config.toml
n_layer = 14
d_model = 512
n_experts = 24
experts_per_token = 2
d_expert = 128
d_shared_expert = 384
activation = "swiglu"
moe_layers = [1, 2, 3, 4, 5, 6, 7, 8, 9, 10, 11, 12, 13]
router_score = "sigmoid"
normalize_top_k = false
routed_scale = 1.41
balance_loss = 0.0106
balance_bias = false
init_std_router = 0.00863
lr_router = 0.000275
n_head = 8
n_kv_head = 2
head_dim = 64
vocab_size = 8192
norm = "layernorm"
norm_place = "pre"
norm_eps = 1e-06
positions = "rope"
rope_base = 64000.0
rope_fraction = 0.75
qk_norm = true
attn_scale = 0.125
tie_embeddings = true
parallel_block = false
init = "uniform"
init_std_qkv = 0.0198
init_std_o = 0.00374
init_std_up = 0.0198
init_std_down = 0.00187
optimizer = "soap_variant"
lr = 0.00134
lr_mult_up = 1.17
beta1 = 0.95
beta2 = 0.99
lr_head = 0.00555
warmup_steps = 70
schedule = "wsd"
decay_fraction = 0.639
decay_shape = "linear"
final_lr_fraction = 0.1
batch_tokens = 65536
seq_len = 1024
doc_mask = true
train_tokens = 578800000
steps = 8832
dataset = "wikipedia_en"
Below are experts of layer 10 (counted from 0) of a mixture-of-experts language model. Rows are named router (the router's row for the expert), gate (a neuron's input weights, with its number), up (a neuron's input weights, with its number), down (a neuron's output weights, with its number) and show model dimensions 192-255. Each number is 500 + 50 x the weight over its row's rms, rounded and kept within 0 to 999. Numbers have three digits each.
After each expert's rows: a language model's description of what the expert responds to. This comes from a sample of Wikipedia text that the model never trained on.

# expert 1
router:466541401491501561547476492438497518558555594512515518463456419450401503429469517492544528520524567435579516513422557497474472511569480405468646447542509505465449419557549522433537481492553366
gate0:498577632439502509467548519432467436544526499495519465480390468519498540474502476519485565604407579518446472535528469543457413506501544472378512490482468526414543524438481472515563553526527520
up0:445428440578467388450473377497541577448517457570502508469528492420476461449520507531497537445578511505455497508481456566585600555552426499475450538563495438527528481443561569595527500528404486
down0:513442585546556504559477584518526433536562552503445460472467502468478414501518471557465477492408511468491471536520423534626575549467402553533353559548460458544499474466543512587498536457526514
gate1:509497436490539500497511534517405542462489513426572470534592471489438528468434565479559551512497450482499456476552529437443459545532505510593516480493443471581450489449601410463617553521492518
up1:523457547454445492460497532493626506522485385493488562563532447447590496448517555526485453417516465559464524572527451573572432443477519493479413589452528517503603519454433441478446528480421518
down1:406507506514511505469449441489455463592452431531526596503524464540634558418420565498415464525494510543476525504538536531514505539431475470495502532475511533566462496515480472472482480525434489
gate2:488461426460555519450530484520390519565475481467499464546452511463516604491511498517515565480491559489503617573527536547495489561420463561383577482458545412484495491511503431494506421519509489
up2:521470595502443525611451527518538441483474488492548485480591507538507536501525532538530472533404417533500409499473583534499515503633433460518491515611497448510595443518492452517471526462438452
down2:463449448444453542525378545606563565516554485472548531443384517482507459522532573573570556508523460487474531485478549528493421378465442550503475447506436572526562531504476581406476432484467490
gate3:393519458478437478471520439479434453550462491437551445475585489471527436465525456401573460523448544412589462484442585491464495521511405416402505459559549545519459491435413550547534521466515490
up3:571510553540532380522479517547461511490420494515492429560477499469523405501469515555444518547499437583496508490522379510532508519540541434453533461378432607490515562470555532565539581504523542
down3:478483536530473521449480511623488529496471449467440449482526507610537551479483409420445498464542377478384523550459522433512433442590547434511501481494582486437510573549495458457534421532396530
gate4:470432527440486471571501518455507449467463439437604535460498490638490580489484495573518486536516584563483539460567534495476506527536505592474507513544497509447497434536505536489495514497574517
up4:448543490520540525590488490493454533523572481502576537526489550462442508554523445563416532553475435515427527518629340500552548473640535539573569555543530501488470528448538438455444486506561534
down4:383555576449446439514430566503464421566463499472505532470466453566537383481596469602404528540419547571560388569543481533551565560451476476578446437472553501502526414403470453513476514579561410
gate5:526547483454518455520493364504484361442422547508494518560451545446465452439511564432498476456500463470454542484527495548500519544427561550529445515504491578573516424518507506480608517488567468
up5:411540524555606486475496560451553554375458513449561472465521466454529508519551564477496532521484531501488472521559501513527474472573544635457471478537534531491547461461467385443517536486412509
down5:489467514570548424583611455566541505454578436534453471398539491458567464553436524577496460466537454466565484611496540578409349466452483527509417515499476524487440489566430517430497514534482565
gate6:562518464569587467570503541489513510588469604523521470443517501485455631548536573481503521461457474436517523543547565475523358492523504522457575502615520519486513482550527407361449497444504489
up6:457461525452496643543434540536503557447509456490579591444495564465538508451475538530524486522492492574504496493520519569490479611533515425435503446533492530448536447591527471477438448490590414
down6:503559425499452462405422419490516478542527462584464570479472536524575454450538477530606527514522464545452567550513484490571568565579466482481518542548526553496508438522470462500505574557453476
gate7:502502490449543496468387509294518486570480472432473437429489412540465488471567457517484563486460523471487474504442567552441571518524432534464516543559518483503510449527563569465552491505443482
up7:394528457390493458515514393531503356492500485505612573512475555532419503456561471454546432580472476474527512494535575449496468551423457475548466490527504638486418443402573470471477527501509456
down7:600489486524567391486547544519545513507543484544581512467518496495515488376535497559453560502491509502449527424527523414437494448516593498476514477524516478471469487446541529430476430500488446
gate8:403510478435541464517515446541406517524518529475463539502535564452472542504473544506514548589476530560557563501480490497419521522523567526452500520516528503582426478537463474506517433475487535
up8:473355410516421565493413517488435443501453544555541439431485435426540536511544494502512409495492444521528731542527517474448425436460507556553495525539536521524562509462541498485571422434506566
down8:480427468469439494501499465519412474525541557458559510530523576535505573576615490467482459482523561446475477462472463512497515467440605561476491537534424544525481572518452431513462489522543546
gate9:514529455478589419503445500477522573547595428459470469505453468471445547445513476474529525534492485463481489571470590471531577467486474557538461492467494443567464486467499496494470494478543422
up9:592538589464470435490514435515491454437528561500507481509490508502579463551563489445494594505467479514497593446545503571511443505417530457598445464483450503486489478500502545385381419532505528
down9:553641538521590533519520456523535510458484473465581481571468500465550437517492453393497547490530476584549485489559363548526503565504453495587500516511545610544504481490427418545402495571476455
It responds to: Word pieces inside longer words and year digits, as in incon-s-istent, cause-or-ient-ed, obses-s-ive, and 2 in 2013.

# expert 8
router:384584378506511546511509462422505527429470499512500443530496476550490484457513546558495522516532530418584575540419523525511609567456531418495464423569516572451509445540474485477524539519496366
gate0:518475492470523534543545396488470446523615534505462434524446416407500536526441543537495537577529524451527492480416554434483454465438490525432451469545511596618535535498498490520568465495566505
up0:487524440455547459550518480496548481558521481462480549452418424494449518529412458480598439512545495488507531543438479468457517504433500558457524474437529572500370478494455457558555435528533485
down0:545450441545511482541430477517547440464427641480513477512407480485517422432467588550456492474575445620440533576456520563529521441516466606553563483440462459410425506495517527500484468447407504
gate1:458558563507548488504449517523458440469523480557486474537571506521520471438554526506537499645502595589522466534545466418455596425580536481458460432480489497483590576499541466531601532484528479
up1:559473571459462464490475490449499395492497559528467525573554419579602576522532437450513491415465541542556435551441501543433431487474464492524537500549547500572491484550561468438451577505436426
down1:499542524473563449552547506429446430522547586531415527537460481440468466510436405481490535488439512526547468531527490588460500601434508436498506588600476503510450429522624468484468517491519503
gate2:408470496554398497526476430481528478471507483602431447440497480510470446534429482529456452591533534437522520540443540572573549518444435505491429433456500560456525511449513590464371574557476457
up2:545482500508585565536478580460442569487557391502421459506503510539467675530539486511511507537484503474467482579527556555559399433529603438439529470534481469494514549538464478518551487482573523
down2:537561469385544509530483511543510522556519513508534537494555511505499469574525609504493510556509451525533528455532545488478566535491487546515441439504465479567450450543528326481519412480574412
gate3:428460585535522460439453475602471421546455507491471525462468584474523493533484562528505507503470495509380525473461433505564518399454456472498599495488501495450480479425480488461539593463488470
up3:439431477453479433483501431537497344505505459535493534522446514512479443490534483444451551493479598578565460487477468531462434514412473444499527525487459563544540531528448460499473542540520640
down3:555486554482501444567528533499303463540514414531509526524554556585508562530551399601531415493434493458488430517484515506526467432539553530489537481478442538545547469528521388536483459481508561
gate4:406509471523523606407490492503504472496478504486534590412464408528435505474507375475497505383519517454523490478451581526493551482495538421579502404515572492499502441545542534484561486532420406
up4:495512437464551573420546489580546473458398490430482552491469522625500428483443502538489442578479406479516607444582477485478478468604505462485505479416541550501547486559574543401487537423551510
down4:556494513525528548437502427586456579434492415466498444433440474471570479473434483527505443493461502470442522430468481513474459610568557486466553469529524520424452576532468526562455457402475585
gate5:407641479424498551447484509538461609500459556523537524528494469555530427399492446510539511475514520611518478518538520537507553540528510538467418493564452398480424449529502489462482527508438453
up5:446520453521553545552550560479481498436539518519541535475514484495465511577505470482586438378477554492474539475447536504448591471465465465466615456538464494493527501508478490537525483485427510
down5:518445540541453548442583484484479522442455527512422459548496574561505537430566468518543526527495581551513540485488511482552450565488483598495432448578501462488548530604441534507488519632559543
gate6:482577502532463615486453590509530564405433534586421469481414573544461398512443509572470559505468503453526499497471486528503497480485534518572464515488539487465456482523414441522445503390494431
up6:478508466566465499496553470571438484407387480588553510561448518482488533407534518507452523471448497563466433536473396511537586430527414567499521523484479522550492491470471436433514492567452442
down6:533476542644493567467409535419468406463532368522528515566462594477516536531501437488541542483446514515546557483493435478493482560426426422520449493480594525496535468481539350500563600542483516
gate7:495508490473530545514654492498557482451533473520434395566366497487484437502490537519490435457503475386456401534519559478515539513529461514534514508535489499517569506503565500469495650513576509
up7:416508550454541576537500522404542554497492434537509476522433580514420458463461476525485505555543436470564531551478424498462510533525497568523537460457452565479535557506514571517502493492450473
down7:472494519522483476493450497581507516446474510462402531497485482506428406495546537529475521517472568352559517535507489514519419482400499519477451462459545483494544469518482465576469554490503563
gate8:444469477564549524536553487458629494568502530437478542512456532503423459464464498555480461487521494400520463480455511492454513556529527464535519428491492542510494526500386506459503504451505506
up8:537496533490557604520501561551482493495536508441457448447571420469572466440536506486500519543479530506472483532515479486403398439489491455475503494489435522526600508523533468446502547585487473
down8:529457606478469505487457557507542485355445482562436425468516567466441556485493517507520618503494520590594520492474394555497471486446514524500552511458467474569518529460539571468486536486520445
gate9:422497464412468492548495336357476469498489474449453456515532449471517593454519544434481528451491465442513555498481496474421529440403631405525497488517534479493504479481535566421517477458597517
up9:507430531535585464475474559613536525474464450564468626490555510447532372437495567438518559559538575469536481515450489482433440450533597453518491552602481430453503493525505466584471483509436507
down9:573463508477549522425482471471561363581470473477504479425499471480503502429543499561491583482470511482595535557591463439565502469512530428508478512482510421492420475508464558471504505448519541
It responds to: Labels in infobox-style lists such as Occupation, Genre, Genus, Founded, plus inner word pieces after Con or Pen, such as Con-fe-derate.

# expert 16
router:559502453466443483444578478469479486474476561583519434472484448591411436533487532469477547546589541484567528444451491495488556461517540463505469453518531491478478532512534451500459545504442492
gate0:536481573567551506496484545472554553496483419492503482545434509506461542462483591436427571619513502539580497526407477560505523480445481434582499464510495456531449540438542401516431608471457530
up0:424424476490563545491573479443585578521512523436493524519500444445493530550518501444499611495463519475476560447499482507490488533549503471477521408497544461573404434448567447496511520474547473
down0:497440598447483516537498441524551429482459406531469535590462526457541539453549540442538506427443587436383484463468467499484660518513610519451490488497523455461518529441531461402525543437513464
gate1:543520530577516543387537510408470518482417476502538482504509456436469452540465482533400502434437524407542510357529449503439484401412509443521483432512551503547498513443378526557517561505496496
up1:428478438571552446465453542495548430540592543422458509524413475538468545556504542525553534487533453545405525500513476581507523587519449413525480478431433490516511477600582481472508497500547569
down1:423603531483448572550520545575517432524540523385547486510457591490495510443504552471593532458447483539449545442412547550502525461506437462431496564521446527560486491478597447440550524515497504
gate2:441449443540517449533527573366445557494480543537511462476578485501438520531409531417438576503425566431573453430420501476522582520534607519459519466541508468472546523507510443341473427499424504
up2:556545477446512539408539555521548529516495533494462596521412459504455517511452464482497529484461542483499508532603499457611496549530522479530475532495543504429511526571537543554473521569488444
down2:597559546457505512513555486521505509562503477580474539449544512552487515453419434474547415497507471541551474514502424586509547521467439564421419478394442467585424548447517493504452544451467456
gate3:479473494508415478524440417472451467468437585579465472539616499573438484436588571517558525572548502529620484482472489469562528527532523409571463529463424540487503464503533476571580488510463462
up3:473496529496537498549585582495573567509582468442457482402409456504544528512452500481435467401483447482431474572573439470449484503506437588412584495515573507555509504479433511498426425464556546
down3:529433562421461409526510531529500474507479446525543497421538507468523428565425517435522553509560494488502464535608440481424551497488542513538536519461566577469475489415480534514507450562364469
gate4:625454484444530445447524512582603575531586573538542488492509468446451425604558451554520446500486426515485498368508491433511525486494472446412508480485470390506404440505456388605587477451582515
up4:484426572545545462532470446382484467491399361381609490531462456470544549421496600568475453429557517431543481614455584468444507531424521582497447511603591505538507519448474491477419499564494540
down4:515544495542543408452501539503512478517510373425530525554528572509507547577511481436447448561433561446519514528463543339445461489519503509607460528520559567494392518575530544493414461488466523
gate5:516586513561472485529557441514472410511541469528480565491468501507550359515448448471550584440540527470308462486439543499544464556507520463495477508490519529574544560483486523441428569490549444
up5:458509465560529506592534545416536563505487535548405587491607533502465500441406474457481548467604607465493481364424459582495555509406496482529500487485445438525541528477543461467480520493472503
down5:464598575515453445484555465513471489490535567572444534476541452495437507525476519446430450469514550505517530512520453417540506508551568510517461516483531395561681534573389475528425500425571539
gate6:534507461577484569457434464505498488557441409532517530550431529483517557468504655522515531576519528456489453527542496496488504516446485482602494500503428486495504540499506500513515540611529527
up6:457393575503394563463475511422494567488509492478555447522442546452498538479519561429505418551500586473457452497482474515512480512449521565633513461537416511544486448501485483447430520529476448
down6:529574544552421482516459503495552511424467543411511501576521564498390509572448491546461424566433465581509458543551464502483566515524538477610468438451422545481509523564440524469499566536462503
gate7:529518425485438414512559515528529537452425480503529428477500512511509498551529545449534437479414463491538511547482471557546508389548606549549455529532568444467434530520544566559506482578479483
up7:510575487409660401532417501346557457510528496572406523441558441459484486460482476523531453509470506576459441462458525529532467507518440538473532483465489543453528472459443483492456531516497529
down7:504548483448504501558475448489514498536518448507503449515563509438528436415434510568507489484506505574494516514463565455489583418478531566530471553457518479552478476600544494634408504576528560
gate8:524482579515498462427579420560413605501496517424498413525591439479447508522494600576375509548489562491563496536483561485505414516557536463558506495535506562488578472485445497461494462406530446
up8:460472507527515451415518425620446565406478515455520511507513476563455554571532458508349441565496556479461439341574500467541543454552519433518499540524463423475467489482475578543481456459502474
down8:440466533541567597445430484519530503506457404507504542502517458520551511500503573447528493527505506523442551414496458492454526450473486476613501443487473482434394416507456535492512477475450574
gate9:612625570520481529458628383501510410507473529558508500406539487550524524425495433414526533473543458501613471540531540477538464402509488449455494502450521497472488468509452480530564461537574494
up9:559602504500521554447522481541433511516526381500503561459519398479566554514449503494533525526554542420512408462499370521506453424443525530577458544513442456520530547590546463479554538528501490
down9:511438568538465512482502391433497498567492604537458492471451465541478485517514517510530485469550503492558540527452471531472393481471563491451462583444568467595451620548528522428532515471454477
It responds to: Articles a and the, plus biography verbs like appointed, elected, awarded, killed after was, and inner pieces like ed-uc-ators.

# expert 15
router:385488392480559417549586544466529450483489560487534469503491450500453446589519591488440564510446505450513506544446456518550435561581535410532462415533530445509497470548469457516569493478491527
gate0:475563335566509636563512570501463500450580491517485573494422503541469458453489538526521560453496426519530538374464401531454534625515490421531526409469527524435464449485472519486497483523521459
up0:388413501558423467446571455609554497486518501497443515537485466565481433506531509494529446568475473556517582430451482525468441492521469441435460491474503553512417413412476558455538546512582490
down0:445467536485406466522449566534486558501571485480498425462505486423398620460482434470505513484596495515534554533479571497481506510504507443560530521506481550460508495439504467534554503530502570
gate1:427531525518512488500430489496436532554455475590561473570415440429526536473413508458498550514465453437581403536496417486429531551585529507491493516481547510557498468504464494505560554527570457
up1:493496553484455504459486426573564515478562514506550472545496508519533429497513531497404407522401589563409473535482505579554620441508445509524458506460525476440517579459565524484512416496511510
down1:607513487581514537432418423549559492557472554567467461531461475459525504496432509444492515554488460587541553425539501457401468445454536447510554543553436585490471409527476444641552520483620519
gate2:585451411524459517544587554485428547440470523501517490493546518533457472504596479503517619495379451508542544469530495433540478543473578465439570522557590407563483461421491396579461467500559455
up2:505481459456398478463440570535559597428321576448449576572530520563540438547451525481455360391535530402402474508493516463481574507498450434491550555613504466554523487446455471494495494496547493
down2:595559492481564439502434477471538555439449458504565503494564512464500555490553557529545517560525566465394489432524480522484615537472411496490477496469506459492572471577585520502514584506560485
gate3:454574521446444455546540551443598499406418544468582512569406525518462477537490548547464587387399526569506576514507565422589485457481570395531544391552501495492615569536545453485535560590481487
up3:486479513538536558397515420560444516443533453481479485455502470539412507468420533576403378565534417510434489639540529498512597533449464548442489596478489489513435453464529476471382451463500505
down3:558463494476596442570564516524557463534498565467523461508471576417525551450396519518500436558456487583504549512566483488489426458461454568528413495510542486474510406466498514463462547494530495
gate4:490502390600534500529590442439451534520524395409416416529454542482520549525440627535495491428551561412492445457390443509498543503484472517534460456469510523584402511565487495610505481512575540
up4:421445510552437490521581472466561526456522495463490581526560495528404455523527565504587494442539556430488476390474448532494555478496472514521576481483513471512490443461443521443592450529531481
down4:532486603416387433521486529507553567519567483462539536496476601427516456503461496408540479444493441481482532519487536401459526421526527474421522525511536460544572473519623465468536459482399513
gate5:482474474447460466528492540462656537404476543520467550492460528564462468566581516507430491513432426497383489491429499519522472437517520483529491399554517564419494411545492406555636484490531501
up5:505578486459449488525439549491594461466417468506487588615455524476469533518476572470438495537454514457453492482590480496551493480490639495447450473509467460582469434505505500610541524579480478
down5:497408535509368477410452479518457477433527561526519557469486471418456467485547490501550507426460540484472515525506483454429474548602459474511569454430441513480424483516547497525414505473435409
gate6:433396483434549415469478610513616542446516439467561533498546471426383362519382475459564490464538570478492436494540479486545517463501466511569641420528531390464552535459476479501537462513430503
up6:510494532472555464543563435607410560472650487492407431516465532524451537385570545524455527461515503523589566490489511566556501465508498502469517518530605564449514539504493430477533516468496458
down6:449468538499548553447554533486494470481556537568535612547474532519422481533474486531442498556489570502490527508486474553480495497466495510542497471416546467504554533370434493473433482454574430
gate7:440522469428539397440527463496488504446534533574529564535514498483603442509464489519564443485493481457461493445471477539450452425535478447513460476511497521500522489529541533464552546562583455
up7:449471433459491548506408525512398466329451519511583575496454507417410628457489560506558413446489530510580501501443527495477499582455508600401469481461480474478475512476538493514461430503451503
down7:564438559508468533539573528546464510517419454559529591479451407435528548417468526427451508607493598504508491414495498477499512505489462540474565466549424553504565507489559547518559522483540515
gate8:572523438569456425495530461507481469506472532446514483564506459480416515357533460570550569543602364414603587425540377463500560471512437449576491526452504436455494542628558525539531525508536500
up8:427505530387551443445538462416451497557537547481435367435516487491554515574501454539496493440431661533463474529445580448601468513501495561489371462427508432508474479476494477461491490572610472
down8:400520468485434540529608488407529465419484534498551542458570520476531477540511594456455495524541568517517542504493575540456485525516432546519545502493569605452418439430443437415464499483435466
gate9:498529579510469454489507512516516442507498572516552409529479545513461487583536545477504537501470430380477456607397452555493480495658446550420533382419542431567464455645501510522414444551503465
up9:454516423570430558576400602525570485461503509538493601498483560459528513431537476468502532468537519587562529535505523598606503583494576490466577432450456575418483481452487483445393402542471534
down9:537516421422558455612507482457435439500518591524578421622548595589476361453539522477461505549560547518557543514542519532485476561595482460523435487516562536471469406614507480506551471484511503
It responds to: Syllables of Japanese, Korean and Chinese names, as in Yoko-ham-a, Cho-i, W-ang, plus the and his after prepositions.

# expert 22
router:464556484517520553468525574505439472565444512520545522517447440541433417545430525530550444499584526401447509419421525529561538519506540439563486482491495541439425558517489492373572550544463375
gate0:401480507486587483586508466489517438471436519545568568532394473497502421555465567478510445518470604411423460453494563480401530556534571502609433445529461488459442462542525518509570562509602532
up0:483447532513380481440516528482530466398554458527493466570414448488482476445560432590467461494411511470466490649452623412441481455440476558458495567539458478549483559526488486495489444537490484
down0:549481441510395435453517538550494451542538521519438556475562444527479419483555419568428563439528548449550424498483487494464593540546482539422466546461524438565515458450524499465544426571496460
gate1:472550510454484578629446529569435463467478544423468456402522441608523611498455488449524491600539469508432505525468463386503520616549522398502514456578546505480485515496481549499602477555496456
up1:485535444487407465409465447510590487512460476523430560530519515466501500582506526511553442436422468505419551538597545515503542485418510537487535489480433454475530550549540535555478523516552549
down1:510461463465474482488568582418455487524482587413596489581501544417469523512597567588505540452581424502485380452457581493508485464461569500515591423532524513465496496409484491460508351539459499
gate2:456503507519537515451594510459519432558512479497627497556487414502508514453441454501480525543525479500520547565524474466526507632456496503615485435543483477466466522510516452510580569500452479
up2:468472505544471499489569497460503511511538468559497538501550462504445489542500611360491491520563498497506512488487425479423615502531488453551491447511465518551526421442424514458498468484443562
down2:478421502579474422546474432503469513527597544515447493481533516562551530466454457562548601516461489454564440502492533423428440445564365510496629483504505534482450434422581478494588532497497474
gate3:505527409522574521498583424507436534587500549569551525379471535588502451567459505541578488488504539414479474489415485507441412482489521391464598532506581537485484518545489359457492507526472397
up3:468498602470629455530461574465439504539525483424431514507461459469501554415492497420526552533410511501538529560519551490469443551491399553525593481467477450468474618497506516465511477467573567
down3:456445449551490451371430506494475607478423539483461544477564463477534447523572536598466582472395504427467467555503502559532464395459483499561497442508469504432474536535495461564666520563521615
gate4:534479468458433510461521542476554510521514546534412549487560528605398434472478474506540410499545516471522582451560577547524497412425451439529559530508517385498493431524461504497589482537458445
up4:556408510509537480489470462561491554443546524538484523440476450489510493466421513482531505585485441466584490527468470440406528501450514549542515526488546516443550514487496513489501530455610527
down4:476541501520510525537363482534542531432520478476500409460441414477514452494517569566587546496414577441376495472372535430551526471505549485465516439503453515539539521555475520521440444535439419
gate5:509452424547570569413485478510519466569439583582497546425445501424476487530555491589636535442560583385482425504396474507521484487511499455608515495576494473530428537564582435573452546570475509
up5:516532521485551562365482500497565574476507435446472525413453587351428497499448446441641561486490479476547445451366507498512528369477459495463456465588554509518430511555548519510473521565546522
down5:501476538475538532481587479504489509476486540574542534492558511452595478548441451517555424448549527445548489527478523549424545522456463507622502539517517514488413541607553481488449539529429525
gate6:557497588505447572518473583527547598456530552455456546518410456474501523402486434489613478518524586544461536469458532582593530536473490428461486457442420472476511554443506491410519421619505387
up6:564451523552560407423532513519571443551472524472494513528515380550542460468485492492495447471480436525508491491544518527505381443518431632511544473508544412543572397479450490532472538474368597
down6:412496504477478486446494452453457458510433537496429535483497556520514492473493471555548556434472400534439441498534502504473448498495506458492490522494484355425602442560511503421506421575429525
gate7:519453369587505469480466502470534454511505537448454552519500495540521482407424524450523506460551511497490516527430483468440533492533512419521586545494491591500420515551616502433571449576498449
up7:484453487504502483563481547556540509441458438447525484561493543440439506625502586609376507459448504503558489474572414503498492528495534535528535493516515530477578470476528474503604548453464480
down7:482436470415507462474567423506516481539546493435556494552538580500478500497507381589398621503534439531515530451546524482523567386556457467526472441524547498482540528503474571458441483546524448
gate8:496496533485537582543485529398478544517522548564532477487442592456430446485435471528603530498502486504474532448420495514505511496424439450505512414546571472474429566451564379495500456553472435
up8:436508450515501376443505430525537533386540457487498531602510456538482454587576501496458515532502469459492442549491552464516434518545515515460562535539492473576491425589341447570389536483483532
down8:508473520447533425475553472438485494495484526517427494495550369474508527427523495534450569409470425459513444502423527524475452563543396461527464550568494427512563374552511493457550519505462533
gate9:445529518508492541414516521520445561463505491438553406536519461492524501507538466474482498501552449623515473496446404504578532506515523486593443491504504511613475416526540462517466521475553562
up9:491495555460459461485499592543427498549516503512543476554513497572470418476516568504418455539517381486489519362458426418503469453556602425580404520464525548577578466590531436519517484578524428
down9:429498484528539579480572563575427450589499486534449483476598433612515442537584543518522477507485508532552417536429460441465509443465524457524512569522478576479485454558565544519498516497411552
It responds to: Digits in years, coordinates and numbered items, plus the letter d and ad pieces, such as Côte d'Ivoire, Picc-ad-illy, 195-9.

# expert 17
router:491570484500490545553497452482508510557503575537509473432467470517414450486506468529506517578530529490539498492412562550530458530464524476451552407505545508449403501516460411532488485544462325
gate0:516588593433510455502444534483549460504499498512570554568518427502472581513456562476531506612551554539597505513498478461523466577531587423443475483580456465515591440566462497450579498539632503
up0:522508561444491486525506462402491434423384482593577505520455467482489616545483548465489449619557447518506449546482531519548379524474506407535510467658442486512507463513529411457594504499490448
down0:551507519447404452452422497505484501559495477600533531421473499558512517418563471526516486502516449508464475533506456582549457507519491563586485456537448604579506509502537585455490564482561404
gate1:537641444503504507507526515574471431478476470664421466498494575455520620479616551512570511487587517604449549451360520473423596529532450459523498481492539518463416413533484441471482462449564409
up1:523407498426485518486576456551502514491543544501545452487502548508569404572483453547531492577511513514497444413472449533577424554485489524440454492482513471497451469474527464527496516473530539
down1:521587466464496502389527517479409515488509486545508474543517472547582515477575542490556405498548515515428486406445461450482518549485469485438468492521510494495580512535421507438564485504455431
gate2:471451554553412485487451515495504452494431477555473384422513550474552555496491448582502603514524579506554504468535482532466540486517564498496578520486488367444486484539573471437504484502450498
up2:463501512530447507586446435567442566474425551502477462476482560498529519494525459486517683455510575532538448522523515452463490503502565492528541473462480372520512492538480484483595445556478393
down2:566428646521510511500431531510471507536462463516528552462504523562529534434543544592506533495523535525627465441546471494535508539578512534557524509507480396529390597473436531463471541505511497
gate3:421597447449393518449494488496508534519500492435520556519427507528533541534404494564400469616503521506502488469580405485493437417592564488524574471484489410494482460555436480602473395461459502
up3:496489526446453419507427536480488428530486488518521473471529496523457526447454526560519521505536529489461525478504516437582526533396402516572601545480499514432488505582546504519572524536434493
down3:590488473410495472547507478455511497554576496466452558468524526578460590396423539519603450600499504468519554561531432492538553508499456452554548543568511448548508518440504437519437488497456557
gate4:455524513470511449548492506610624542456534392484387532407465510542424477518455525530524504461456504482420451520449446512517480520466467501487623480520542497422493505459438554487519585506381550
up4:469528536408517470516476546403592505506537416492472506437476572451471560543594479572490512494467504544468433464493514520522518516511449560483566491482510500534506402476344509546492508463532457
down4:552499508487436512561544518487481492488490491556554603511471537465441604460578400474507522523412506562493454518460448545496550546509498507487569579535463583392552414478515570548491463437454578
gate5:500497482598454569575430385511434455583456486514454499443554568488594443503605436555501530519484571473528473477526515446472547546521533444447488565523469491443476553464550525471517401514473482
up5:551457541492399542395515487493442494415457552414433608568417406487553571446492523414575501341559429511468505475569497539591487461480482477438519615453524500487452493476510547484524487554474545
down5:545517493522426501371504479489482508411446477466564544493429489477538467470460573529450518585521394520521528512468484534557471443426497450615506436544522433389566547544506450434530524455502564
gate6:496407528562551510458526390519481529463495493534457468518491506582485482575557508450510616501516471541449504483493519507477506515498511546538504492536558533489418516540539441500561417546502470
up6:531470530531576507460495467532509501479495504562486478471460456492499340547569594519582595444487484492451543498450433535623456529476526632586518530595522519502393572486455468535510487534481453
down6:519452520533604483500476479518479502477491499565480539522466448540509493568470437490465506490495484392457601514443385503503490492370496442509501506411379514480506439495408492494556484387462527
gate7:518477538506441572553414501506535520501492437488622467476545437548455480472508378558504506515582458581565517480586523497512469494555515385431489519519467424447478465552517425452448470523510450
up7:506504509538482526553473410584495473493496444541578519528488522483588410423520398458528474473532446503411466549435500577490560553392575445473494479454462466466401499531558512478507395516489482
down7:507511483534398457399455517503510413486641635502486485444438556513537489403507505515547499510423443517499441456515385500403457445599567477560524486557524492495540603550557553594505445490531448
gate8:474503481435542497399577503572560440503506448521475405453508477534561526460587496441429512580549497521545506486465488605522481504428488509462533464520507488545457566524518424545523553506530485
up8:429513468489458519491524591497483522508614448564544474488552533507529499467482505537422376594494532500429442499520516565471496560518479547428475495416452536432541536530550496579447518459595499
down8:467450466553481531547435602501436527427539443474506550503436481493500430533503421536476522482456461478477504419474515582494480565390590518464596475540479548441517419534456508544584496476511528
gate9:502429500508514512539472494489548450499414468499538482483468386509515530491503447561459603504497544452520483495453570463498462488420440459510560530481475507568496492490505430394511584459407460
up9:509453635524500485521505520513493435411544477552503579573595468460449437401455500507502494440484483554449487569552581524617579402372440527511497480540492434426552500492463444582470534474516493
down9:583509384536545552490538565520521570456405442491527543491519488546550502489504592611479480505563415436517458421648495506455525567496541493441461504406515561380556512527510494419527597440614463
It responds to: Time-unit nouns and date digits, such as within a year, two hours, last years, and year digits like 2015.